config.yaml
num_hidden_layers: 10
hidden_size: 256
n_experts: 128
experts_per_token: 4
d_expert: 32
d_shared_expert: 128
hidden_act: "swiglu"
moe_layers: [1, 2, 3, 4, 5, 6, 7, 8, 9]
router_score: "softmax"
normalize_top_k: false
routed_scale: 1.0
balance_loss: 0.000468
balance_bias: true
router_z_loss: 0.0001
init_std_router: 0.022
lr_router: 0.000523
num_attention_heads: 4
num_key_value_heads: 4
head_dim: 64
vocab_size: 15728
norm: "rmsnorm"
norm_place: "pre"
norm_eps: 1e-05
positions: "rope"
rope_theta: 10000.0
rope_fraction: 1.0
qk_norm: false
attn_scale: 0.125
tie_word_embeddings: false
parallel_block: false
init: "normal"
init_std_qkv: 0.0254
init_std_o: 0.00568
init_std_up: 0.0254
init_std_down: 0.00342
optimizer: "muon_variant"
learning_rate: 0.00866
lr_mult_o: 2.0
lr_head: 0.0109
max_grad_norm: 1.0
warmup_steps: 200
schedule: "wsd"
decay_fraction: 0.756
decay_shape: "linear"
final_lr_fraction: 0.05
batch_tokens: 131072
max_seq_len: 1024
doc_mask: true
train_tokens: 646800000
max_steps: 4935
dataset: "wikipedia_en"
Below are experts of layer 3 (counted from 0) of a mixture-of-experts language model. Rows are named router (the router's row for the expert), gate (a neuron's input weights, with its number), up (a neuron's input weights, with its number), down (a neuron's output weights, with its number) and show model dimensions 128-255. Each number is 128 + 24 x the weight over its row's rms, rounded and kept within 0 to 255. Numbers have three digits each.
Before each expert's rows: a language model's description of what the expert responds to; "raises" lists some tokens whose logits its average output raises strongly, later layers aside. This comes from a sample of Wikipedia text that the model never trained on.

# expert 27
Space before numbers. Bare space tokens in tables and statistics just before a number, especially election results and population ratios, plus were, $, £.
raises: "1", "2", "um", "ul", "ordin", "5"
router:169136092131137112109100123168138128122099135139111129103111118098164118127139132105137198137132094129128114134087112132138179119162120145123110143157120119135131147140144164164169072121126137131130138120104194173150157129111119125144102116133135129120120092125150102158124148132129170135123143168179106173136143148148127122119172105131160156128135073122169124123152168092145128110105
gate0:107142145099104146128074067132103157159123126084154095108156091116113153154150126107133139164123126161123137139111156138144132090174110110118142154120106161169098091126120153100112099113102124162145091163120139155134138131116109152112101128144134122115089121107154118146136115143134160138084153150099110127119132119146120154132138148186130179144115111120121111111135124095144123138137
up0:152082104140136141131129141119128112137149110155151096167096137110112165133081164124103110130122121137099138121115105141174117102126140134088116130140123123137160161136126142143177110131127118180169174095112109135158128132095133159137156083154129123126081176161075112117118169141149153139125113096134116139165150098113108133137137095123126098195168102161108117139124145142134111137127
down0:128166150116097120150107140128114124132103170150161146087146138133078102092140143131153073109120149095128101118111128124135148160097129151170141101142106124087066083136111112117137169143111144129165125124148148106081132158102146136139146108124144172137144116147147121133183120099164102143112187138119144149096121123114120115122124083083108164103103128108135173189090096103125097083147
gate1:163112180160184123117134147169116143131102121137121135108136122101118138128152090132142165209124156123150114129139116108119102117105108125103104118122085132094135113111089138130140130165158080065118134173112092101101084142165112130128110119135132100089092110131106138113165146135109102118116174162102163136106163143144157106126126124119155142134105109110154105142129138116106144098129
up1:149140117148141128092183152109089111121121120069137146127120109136106132131116143127146147134083133110105168123137176156155102185084154106149163107109149143108121121102105149125144154147181107123158112099135108112078127116084133119099142124112148091149168098099154134131126124106121110150110136150122140106138124119125133105154158130105130184146106122119120133112098123164121153135141
down1:167133082129212149115125124131115173109106129150136112116150131135143117142126127110110149136127143128138130173153097175089140139146173134123131113156102104132139128167145133122131091118091128159109140112123119141133116131158127110106118113118134070151109134120148123119110182120107152105149099126140150147119167102135092103121130086133177126148107071131141131121138111101083149131124

# expert 51
Time-clause prepositions. Temporal or locative prepositions opening a sentence or clause, such as On 1 August, During, From November, in 1995, when, until.
raises: " the", " a", " his", " its", " this", " "
router:135129138138142084150097101186126093083108092185097157100088109105125113113173133100140154146143110152099119127115119165144163106148138143130103102160138139112119158136121114125180102064104143067066110102142138144155149148129125152130124119071124177127123116118144118134102131113144111124147134127148127200152128136120108125098140070107141137126124129117131102146126141142177157111112
gate1:121136120127141167153114110095139201099128147126143108126089131131136125145132150114125123176128103114157145155146156120113182116098175101166097136151139104140115114099132122125161125151122164140096098131102120152112125114113047115117141113154105141128155109140140120103141141150152121144114162107123135156105112125159134157121102087146132129102105126125147099105062103108129161154110
up1:133155118141114119121120123168110123110085151162110101129096118175124147137117135149113128131111094132115148154122129166083157150099159079154143131122124115148150116098106099095144141182165134097162188076096139164112167144157180134132114144132121116137164142133104133140082110121126100158123103117108119117172155156133159153141169147127162096107147175125083111171129117107132133155115
down1:137068152132158093138143158070136117107140128091102144124133119180115106108092112150080118125140133105156126113164109108140119128086088100156151145076130133145135119116096170130139142127129148148139120166126081120109120138138162128150131140160063122150127143148130116130100098150097124165147089107126137133133096138105128163107107153144097162156152126161189176163131109178091130134063
gate2:110120124148105095153121129150108158128138136077150135147099103099111119146175155102138153152145107115110153167113113120111173104153141106154115126150125164134091118146088122111133149154107148110141143111140119116113117083100142175150120079120111105118155118126166118125130116137169127142089201108099155094131105078130118152113144121138125126092086142129112121074124078156116167146145
up2:131175145134112078141170133160133166100109104127137112133104103106129139101108131106121134150109145084139111114120143176126120091135123149176092166129157073134147144102097192102130164161120113192127145148126114160106143108131129114132095154113153136109125147164128164134140131085135136078115071119149131083101119138121118092131133189155129139150163128115106122128120076102158114118140
down2:170111114132110127113142113132156118150098123122112151122084123121132096057124115177161143106125093113135139143129131107104126128153119134166155093109149115139132122133146130127124116104187145110117134115136163076146128145137106130144117083158098128127127145108137131134106089125130172114159105151127123080097175148132117091127090085173140136100161156185161102145098138156126140149114

# expert 50
Word-final suffix pieces. Closing suffixes of long foreign or derived words before a comma or bracket, like -ov, -ski, -ović, -ement, -y in Sulaimaniyah.
raises: " level", " basis", " levels", "erv", " sources"
router:134129100116155127136142129142149073124111119144142173106125117118126104106118164140156162158107126140101080156124075124150115110164141144108123084126158127134118158125213144156137123101135149115109140095117118130142135118145177131192116111118159126138136102137119124126128119114106146110121101134145122135185107127141105087125135070131146115100151111130168142176143149128120206109075
gate0:134166114153137133136145122103136145061161138118154166126113098121127143112135164158114152184154119147135106139139073130121128128112129137072133106125104130137073114131155129124147132152142102092085128094147105113158123118122137109155112128130160138114139150148162166134111115137111097100116120123113144118126183139105152146072100133160195099106082085092097155142155157125118144140128
up0:180126103125101138122114161149129112111126075150163116124156113109132097105137121114173155082147133113148085148147125146098097111118117102146157151147142137121158112131129129188149124150118103122135145106163167098159127108120087154099143114186137102099121125097148087124116115174139141118144127104157109131156126118145154156145132134091137162171105103148110150138173148095094107136123
down0:141124178170102153120135119106144130134147132117095145097124126108083154149152109112101139107104133135088125130100103134159068087128123116114138140129125132129151128138172115110116116115159120149170104108126087118155179120135166098136120078097169137140100166135119141170126137111134163087129142100138093107130131155095146108104122101143123138142085118160112165185117153134152127139122
gate1:118121069149140105087121120113080090102166183146146140136164152078122123142147153120136126090091107119126144143102145094088114107129114109064140110122166135133152149137180101109126098115143106067098143116150113117106106158123126141141109115134118136104113102124106115136131131090107146107139144138191116130124107133111117097169124084116111127113135103109145128122139119122107150137097
up1:110165115130114151105101145111141106129119116149116097126163106135131133147080136113116157141074139118127119125148149152144139092135133081116107142125090150092138130150092110173140164117105124119109141119112111112182130143122140154135113096145123126126085110079087134138139146118107144108091134110102114082104148172141138165133121122116117127161124122120095122119131137144142087124137
down1:104129141174137102162112109104145132125137139139116073118156050095129131147113138153123157107143131134136110134151131127110141124128095138130138141133127135090125103124124114123137140155135152098126140138149106167089159139101091118160165149115153138108104118149114072152113111111102098159137153108149098132120143119148142134133135138166127124112123139121084109149141156124167108170160

# expert 53
Digits and date punctuation. Year digits and the punctuation after them, such as dashes in 1942–1999, semicolons in founding dates, closing brackets, and coordinate degree marks.
raises: ";", " (#", "eed", ",", " determined", "ede"
router:124138129140131112112106123155161115097141110167128162071132108108184136118133142108161168144155122172133116166104105154123155102132149166123117119154135082119128150151189127154162078073116140126136143125142138167146124123109196122163122115115120120142088136125135099147077104095124139120101128123165114133132125149120106122134140090113128113113124103136172130111139134148141147127095
gate0:103115159120107127178142121097114094131110085170116142162169121133132132108116107150159121156113152129161141099153141128148118119130113097134121143098130176156123125137096115135126128109157137094118146158129109129112122167160110102075128113136129123164093143151102084087146125151145109199159139126189120174140134150155165104180130106120114112140144067147110100112134119093152101138135
up0:149100141133147159128120168153130130105119101159135140121140143163145155096137086083096126122135161091127146093124097151114167125125110154108135107104154165150149095168146141132089097134097120131122147141091154127104117115126113122140061122158114101157131144083115079135118121142090117121149117130153095103147091123122137129140108116132095108132096126123153133152115132127146179170106
down0:106132108119148141122120138143094138108135137112107142142152167107111121151119112130105124130131125119143110154154120136144133140135122155167126125152109142130125108126096115171130168140142151164116111124129096081120104070079177146150104128082095097148121139146134142129129146118132132132108131072080125123130128161147117114103112134154125119153166161137098116108166169179136134075120
gate1:124106137112132127140108165167148154124128104147155130138105134163139096134121126139122089131142145150141114166152136140117141153090120099116145132111141096091166089091120133135127095098128139162134123146145128123140135088129136137102092128104109086163167109109102133146120129058136141138132074098121109117146143143146141112165168113158130099153137098131132131062118104174122154173106
up1:132103151113114133133095117093102090102145105127128141142128146133083122119151113146142133124147126160160093161147125129114131085120127108125135130151163134108086122127142127143065131084124097150142080145132126130140103124124109129146108110109092118114179114151137154159157090145123160154106115095138112112102129123104155126096150170148159096126160150140153117120137171176152133071125
down1:137100120145141133140115094089150153156136106135141129168139094158167168115129145126129107093108127137165163126153132088164126143130113136094152152122130112097111130151118150132140155137116135122149203154170178129120106063122104096092159135125144111084140120176128127116130127107126153097104121157183130147107109130161146127156081104116136141186142140092101110093168135102172121142126

# expert 47
Mid-word syllables. Short inner syllables in unusual or foreign names and words, such as Cock-ro-ach, Buck-le, Blu-r-ays, M'Beng-u-é, and stems like dem, prom.
raises: "-", "up", "back", "ily", "alls", "anti"
router:127143106143147131128115094121143140122114096148126171125077115129124116084111151111130173140144111116129099154115118119133137086162167119152102096116148124132084145146144151174136113143109131092081161100113131163154144133105142121159175119109159182157110086097132108150159128116076139113086115160132110133155111131116132095102123120110147159099162106166164095159135154147093183108094
gate0:147089121146136136165129103130146118122137120123139093153110112105114115163054102138133119099108162131105092112122146129148126118134103130157105111108120126124124116105104174204146124115151074155133132112124129105138099105123108139147072132110134123122131127123131123133144167138078154160112168159130113120147124131131132095166150144079100148177114133116138110130107135138089087140126
up0:117152142143141159130120131127129118121155143118145140113120144080152126137157132126112174107127139109089136098137148171127150109148152173131150125149124085160113125155115151143119170097088135158139129087209127141152100102122120109091089098096117149119196146154157133154090139126137074125128107135175149131128124124121107116158135149147138132103093154175128116167123109121126156147174
down0:137084094150121114166123088149093113139142175134145131116133124129117109130112102123115129121166102148118132112123097107176161080111192163157088137127152108171138131154089104167183115110138126151081110118133143147163122117118170162155175144137113116112103162114103121132178151131129105178101123122125090126122125124150110165137139121106160129105098187111089112160120117119111135147122
gate1:154087086149102166154134093112125087126119130147132118137098108106109124126155142137105131091171123124110194155152136142127128095123147119099143119077141122190144124092160114146155116111150126151131118077135120119093126088138136140133147064105089164140144137093142141185131112157144137095096156130087123185126126104105120128115093097132167112155153109135133114149104148147125092121132
up1:167132120144139142147127141108130163087162134090147142127138103106157148096127086105142116129146152104092085136087124154127155126167069140120136149130135133106136136101166139127129183112157119109158118132134102150140105123123132118155137099153146154100078140081094121109121122105132096092166145128157099158127113135114105099145083129138131162150127160082137106136090128126137121138113
down1:135144133120137119133130143117120135109125148120121103120065111128112088107128121139105114127133120109105062115121143131193117120120133102127151117084139121124106069178127140098109121124073136174099128118140120180160187148064122102127184135134103137126142120152124138160142099154095104094120122181110121112120121114133109166140087104137168141100124122110104105126145112129134093132180

# expert 31
Prepositions after verbs. Prepositions following verbs or participles, such as located on, based on, reside in, opened on, into, through.
raises: " the", "-", " ", "s", " a", ","
router:148146130129148115145123136171127091085123073145090152124104123106131121121178134124120147148115098139104132146107077162142139140126135150153104120157124137131131159113146135123143124054095166100063129127128133162123155146139129127129148113100116157131119112128179098123101143112140138114115130132128129152159136117146101132098136112086114151101120115145126106179157132119176144136113
gate0:118091143122133118085129126179105182084118157113124141126155095100099120111168157118168087143128126130147070158146127124085136093087130135111135140097107137150114154141137146119125134120161134133165114157122154091159134095153167129155127126123106133127140113131119153134131117088134127122146117077130119110148128172119106080064147112118145118160167098138144141118159126141132124139132
up0:090112144117111104106112118109117141099106175122104127120157147093175145134145150177143116173120149116124159138129179159092145096101158150126128144154118107122126138140146153113101186132093121127153139094112116098091134134123146119122141095151113092151150134093123141129184168121111136127196130133137115123133098148129131082152140124138115165133123120137151105102117129111132147158129
down0:148136108120167093149106142155135101115112075135145158118092106106148145083117108164107124144150162117134188118141176154138097132129101093134148107112147114109168117157122115074167106166134162119124111101128114155092124145127111129084124127142080162114084111153155134109110124150124114098116081122116147153123152129138137102141117123160114171102097158124150114139091115132128158135114
gate1:156215123117170110155130155144142128109114131113091168129104098138154119127131113079112128076150117109154086072122142096118094117117124108159150112144093129142107131109118179144140137139135114131158111165129161121140143110157146158131161140153135174122095100122095137146145136167133172121100106122184093097155088130138100053138127168107157163102128080146135150120154126126098112130135
up1:148099135138137112121110108111094092159139093159145156100123110150155099136113119159146155107134176113098136136105089149163137159174165116133123139108148167126111122121140099156084134144124143134120099118121117140187114107100144139070087162135151086183159137078129097129117112122116155122156086126184139113144155081106099101121135121109107140114142119120108169100082125123124145124129
down1:133128083106120106136105132167135107120149117139123132139174161140079139090146148120109165127076150119095133147149136084140134117164118106119157129124146108142154155123146137156130085135138151115142143149152099119093140156148086147132142179146143075157134092115130136137130133122082121126105133130200110119100108150143133143126134154121124114127122113118133095145136179150078153110123

# expert 52
Apostrophes, brackets, possessives. Apostrophes in contractions like you're and they'll, closing parentheses, slashes, prime and degree marks, and possessives his, her, their.
raises: "s", "O", "R", "H", " |", "K"
router:140138112130138099115119121155152101124125124179114159091143126122154129129115144085124137136176124134138100147098105148164123114132185143141119117156123111121114150120160145157155148098135144122127142141129130134170129149066195119157141102124155126120083140112140129131094084115110140133104118130135115182139168185135112118128167086127145140109126103171140105120129131109133139131125
gate0:135127172104126150151156112119136146101146132136127189135115122104123137103099121163104124144132168101114128134129096069157088126135132106153109131139129151144096135149142157122098168145169085147154145118123096152121133093149141150096110118109166142146098081136137102122106125126103157146118148131132134125063100147113151127065085110140139101164126130133127118115135123085142162137175
up0:098125111148134133092143093144153160152123123167115119105127092109149113085102137133138150134135117124172140081145162135140103171105086118148109122115110145129090093138169179122139128123113103114146130129162124104169114147137101138119121090123118150158071093109129124107179146087142124114089110093115154114138114131111120146108153154137147111120125141127110084142139138135111154120138
down0:132147161140124097115121136152130100127134126141127142107097164096108125139162118128087115150122127087112097108123132148129129157141131159139141109128095158173101117156139146155145155172176170133139158120173141151093169120108128170138148067140146149128097103124131132087136118114146091153136125137131081133114110139112144069163123138148156120131156121136113125131089138148163130079123
gate1:108113176121134143124106106129124100155165092159135137123121140130101165084070155112123149127150124150107129102109164110135152087113115155093139135101128119122149122117143115148122158094131111105153136072123157122143156110163143086117106173148122070161102151167124117142112110120119157093115137113141113106105148095147130144130120112095128094143173145117140134132126118123115145144147
up1:166110160161136117121142124143093097131164117136121153144082091140178117140129108129117100147099120109131146145147152141181145166124140119167146122172119131128127146117102128138112153132194127175110140156121121094143135166091121136171111098094143191114130114149148155122135084099136108146152134174128174150110113101119113137126161121130129062137105133121106137111100114138112089079104
down1:095146121138133107150142109110138086148157170111115082154141147115129134124118136121131117101147101144147115107154158176166129081088169153112163154090110144127131135153131153112088113095141126154110118099121136183140136137117084172122124100139136120125108145130100095146123121142099108123156100102174090091121146130118116130157087114175156163135110094112170103135137110139196058106125

# expert 15
Line-initial word pieces. Second piece of a word or number that opens a line, paragraph or heading, as in D-ue, E-ach, History, See, Early.
raises: ".", "-", ";", " |", "ent"
router:156184119125148119131094119150142094141067098170105136117134131102137095097132139114146120154141111167146113143124139126150131121132110135163137096174124117110118156142150143126168125131109165084105147102133168152167132186102174179134165120115130168115126093137110117146118089093047122123112119150145069158160135158152120131126129114110136149139182083140127102127168114149146191141118
gate0:125098134108121146165089118154165139141154085108111110120147139117127116128109175150083147097147135119169122109124111119139151125138129155140145117148117121091115117155131141135120141115149126158121138166151104121150130142085120140101147120146106093137135160121106102114193137121132103148113120133167131140121068113075119122133114128173181145169145140110082079164118105150196183094145
up0:119158100156127152163126127130163112160118122128101113123136102075089138150139133102133151141153116100154166112139112118171139165140139163123133144120094152141155071152192132119141139106134130133123087118095116074113105081130148138153128132093147109114184147155158157125118148120151161146124071163135143077118112127117105142112108131136126165102105106095102157121157135114173138115116
down0:105152097099144106128141143166121149073147095131122125169132137135137133100135167125114123113142130162161165110137119145153093131088142137117110106125138137114144149118103132114139148175143145145132113142140170133113119110142128110121121117101147099164093065108144158104123117135134160111152098143141145157173148103120095110148085139085118126104137147129141137148123094099111095164124
gate1:190141152120159103118179124122115102148087118139126093132129142120165121152079110153086129142091182171135153071129178120139106104134093132123175189157102102075139123134169126108098164140157145118141102150139129157143104142108109143116136158119136115121121121126164084142162147088139123123157152131081119119130136116104090140124104107115210161112096141100162179085154131120132134128085
up1:126115142097124104156135165156123124134099109124123096149137144130159143139109119127120144123119150123146144106095118132118153154172129158136141119088052111120153124143138131126144134124129098107124108156117151139134149126140177120177132094129142102147101145149085110153108149100115134127171098139087138166104094140117166158123116101163074143124104101137157140159116134116114126154124
down1:151130133121152144127111174130151138111129160136117117105118164114125176169106118103132132117119103128150134068143094131133088125172139093131100178115146153143131165135104136136122142119123144123133133114131106127136103156113118161142141132130144126138097140141079134123102151081125102142076126131121136183134158120111138096130148094144146104110114125112128154098116102131157061157125

# expert 43
Name-internal word pieces. Word pieces inside proper names and abbreviations, often after a capital initial, as in Vá-czi, EC-U, V-irt-uos.
raises: "et", "atic", " among", "9"
router:151124101130113119129105077126142069134112095128115159103130111117140147151137144132149138130173085168116118147134119131137145130173128140143136124149155121094106130174119138165129131111102127124137145123134139137175154154126149169124144141142157151124107122084135130119111110089097136095115107165144098151193153140141113134098135098150150130140137106185139096129128111114134182124137
gate0:128083122113170131098133100127163106124123148132114106147125121128090121108150156148156135087153114080151086126109129128132182150124139088153158088149148141100100091174120148130125148100055119115149128127097112119145128124128102120121107159118118168126144099149141109097133114113109141125138122114156075155144100110133145170167149124173105068120153114151136132132133125157104151110144
up0:151149152123083117057149111146095117129131112132101125090150143137149154134137125153138128095129140121090144124114132138113106109132150086135145139114136142109126165089132137112134098157103101118132174087133111089100077088150127152104123146120138163113123100108138078128125133134068093123164125151129134116118101157120115123140119088095151131098146142085133116146134120145137138078109
down0:145154111144117117162086146179119163122142142154154130183131128143129108126130107101137111139134159160154122143140092123126123151118164069118132131132154130116102130139103141116156145133126123135108162137126105143112133064127180143176126136109162084117110138148129138125161150135130119049110158118134122149103130133134116132128140128158136119119110104128144097098141142133108128110169
gate1:167123139130090132116139114169108158141122084149175165115138155136112131136131105122119115150141101144068118130131140123131133111099114131127158127122138165125151147126183128130097139156091117127148124125104128108109123125119092136146138118127155147130107157123159092131121103153110115068117134158141157179109067129129150173121131089128100092139123114065084116147119133113144127108121
up1:142106123181122110123117126149128126140117132135135128090139111136119148131182118174097124097131136134125106102133143100127137161110139163111154122138087134119133143095111156112128141144145109159145149172151122144127111111140136129113161131132144108143153163068139144114126144106140147072145134121118126181163110138144158142137097110131058114090078140139146091139095109086132140137184
down1:151126139165133090159081122188132096167134104120102139148110172117115114153117104101124105147111100092145164119131090134113083063109120113124101094108110118123154118154113106145123132128113143146119139110073122131146172108157131139113108152141129170130133150098116120066138104133090099132123072106142119116163121119133110126117110136041172102151123130125089137117106140111121121163149

# expert 46
Table cell separators. Pipe separators and short cell entries in wiki tables, such as |, —, at before away opponents, Yes, TBD, USA.
raises: ",", ".", " and", " to", " at", "\n"
router:124146137128175106137121110139123121095110101166129130140151115071168115123149149126138114122142101180127109145138102154104113126119141137153125100127176099122133125146157144123138104104140132124102149099146157135146168119086130125135162112128118176130108129114160145126101108098104153118120113143149093141156142161128097122116130105136167126107145082132147112112130168122167131111104
gate0:148120121144170141148124155152151121112144110094117161158221117123122123108132116153128131108125141189108107123158151191123112154094095151138091130127155094120119131107135112118116103127113155142110168130117109078149163147087136143146156174099106153167134125130133124137170142149114138122181171149111145112142126137120113146113136072147158140117130129147102135104144169109112129157109
up0:093136125084154150138076135153125171113086095159141126125157120125124128126173138108082124165089118143118118116164113136085124135136116091167143125118128109146134100135081135131107118121163126181098102131128104115107113136163138122130144075116140106110136092146123120108142125134098123084115143154158154146121139075117128092089125127116157116142124104104066118069138143081144139099124
down0:107168111110160139089123109113099177156137129148141092094128154102131117160114127128121118121123135125097098114100133115081134170140119127165112137110072106164117124133122137093136130145151144156122177125153104139154167121128089113129150113120140098135130115178124156111139143170099146142099141151155114156114144137158111137135156137122147132112119152159136137108148166135090129150128
gate1:122111140176141171137079136132106078177100174127114168168133111161069106120094122162156139106135116112132119116130145164116143103107124115177119136150090074159075126139114079140108112132131119161100089102161107139113093117136119141133149122109146185087082106143140099124150139095163087134132134140122124102124108137140145099157129160128130131165119109112147130123117101123093136130150
up1:142071144131170152085108134123179113163112141094116124098079139133192159109129133090095187118124173134123121095091116143154163114132110148112153155168081122122117165121143179126133138130127160146127074127122158131099171153104120140144132179114171161150104111092124139124150112121149155166128076100151166143122123123114112119134125120150080118153133079103122127154109129117136144169100
down1:120108147153147128098158117148158141092100097157135116143177155098101097134133150129109090103159118115153116173126130104064119117116128089147128127104128116097118147084118104151135119165141114105112153116169125139181138180157143125130128179131137177115096116109117153106151122112110148115106111092156123161151127143117137138122061146130152125109119132112149126140134103095135113144106

# expert 55
Infobox and table labels. Field and column names in infoboxes, tables and headings, such as Votes, Candidate, MVP, Authority, Team, %.
raises: ",", " and", " ", ".", " (", " a"
router:148158123155165088145126105151146133109081100169155145108105090082152112122151149124151165140171076143148140183104119147100125094121135127142099144163137086127112126140150174134167088113134121114099131077134157170147147154082136133147121091115132135133110119131139112120103096148111163088142121118161116136162108143110131096137165151141132154117151082143142153115145162112135169110116
gate1:120116177135116155095138143143133144086114119149115115111094112156136066132127147133143166138162135133166167148095137123155147120084126096107080120161108133103130115154164106144177079153103127095148114109151167129089112150157134164152108108155158098158095117126112143131166119158131134133135127137145089096154133100133101139090128133138070123146147115150134107166140122137131183129127
up1:133100108123141098169164171137178081144165130107127111167149135138145101065096119156179132116162132098097166108152146115147147161122106129102124127159155110100093144139116104155128110114117132144130152165125142119116128108129158119157180113125123107152104113087101133138124115115158104151109089110150120120126152166120134147137115147146139100169094128161118095159111138140146126126138
down1:120108109134152114076098129140173120129142083143167181120098104111125123096138133140141106105159174128115110136132129134178138134133152141110151092114120157130138116198119167146125131129141112127080106136118127107150171157114142147144123121094131128131114113121147115118133108105134137133137097106169113075129098150135126114157145093127101161141093117144122104144136179133107167108176
gate2:134108149113114125090133138130166119134123132111110111126131166087159145145103105165116112126152098114148133175130125120154102135134128170144120103103164133137179111114088119122138152139128156149109125104140144087135153111121168109118097115115138139125121164176075096153087160128166129130142121118134095154175094170103139113138128130143141112153117130135130121129138131134146141151127
up2:142142127133153132137141127160146146107117126101156157127106074164107142085086157158146133091123122144151183145127109138114153181119118153118099125108092110128119124125160164126114167090108119144142113183152149122172156114140133103131125129109151117121119130111121166147123099159149149127123133115165153121139143145072138086115099114168102135164146123133123119115173083078128105109158
down2:137127186144102159129105136155107124102106134164139120124176118167070144188126159126148124118093128107130155096097140123146131137161155130147137137128166183101095106156096066124123130142148142164141116121151121132155125119167087123132152157092121089152183145119133106105166105124148120167140162080138157070147119106144096161135121138125177100132147118128105110114150143077102139103129

# expert 20
Transliteration and byte pieces. Consonant-cluster pieces inside transliterated Greek, Hebrew and Slavic words, raw byte tokens, and LaTeX commands such as mathbf and frac.
raises: "our", "oured", "all", "tain", "ear", "lain"
router:155135106131165105148125092129140068146118110101102158095127115148146113112112137146145131139165124159081102118106121168191142125145156165148134117142139110080145142149137119147126125136129137116133133098098142134167162154114154146134166140120121129146136114127150100136120089099113127135083104166130115121177167106186100079081122105113158164111158057180124118140124132103140157118114
gate1:145151132118137120188109143145163132154179095154111108119124138130136119107140137127148150127096148122119176144135120115168166114144146100150130149122114123142154159097110136108111138136120157166185180153127147120120158144118165159102120108154125155122100135128152137116132129131103161055100156142116133165170128068134107165092130133175085132123154117168127143139075133129134122138066
up1:121116110152102135159137107105131149132170078095148115137083133104150109139107157135159131122145099117185172129154085107144137092169126073132167139175115148125118101122127140115123130147107111093109144162122140106130139158138154180131120137133140156093130089155139135118120107112116112126108079101122120093109134092142132120125145123118154108160127089114130148131105095111104115093158
down1:093146111104130101159111116132144150072136101126100133200154138163133127112159155137173159155122113103123117130096109097161121136135112140133130133116118110154110122130125140083105130155129164168166139153137120125135140148151164149195108127122152124148140148141118101148141115155143125108119120155122122091163132122140147162118121139145157139140120082133132151138173113164085111102099
gate2:157159190142154131081094124143093107127107112118090095105135122148124137134149174133105101163152090149081141115125199113131143120109079133138092114156119124133145115123120113143136112137126174112147141135121152133087132141122104132086174124051146148131150152118179076119116169107107136105147138117143130117144130120178145124089147108132132107104101117149097137121078111117092107169136
up2:160099153124153171148133102151135154134152132152166164153120106163122150144140114115117137144136138105131140095134156123127151082148132084120121139102139141115072076115123135108146111138127145133115144078111128139143115100158108172147108160152114098095081115125150142104119138100124162095152144078094132114121122097125142107143133175148139119153122153075146101152105153137149104109105
down2:120125155079146112100139108125125120109161140134142107148135152127148171103153123147118120144170123120122126123126094100150142143132102137130127095104075123117130170144054130108161071141129169046187147112132118082106106131180125132135135121138114126129105094163136134120163107112099117172127115134137086121123100140148101124131134138132171170132138158126118167091155129101119159130110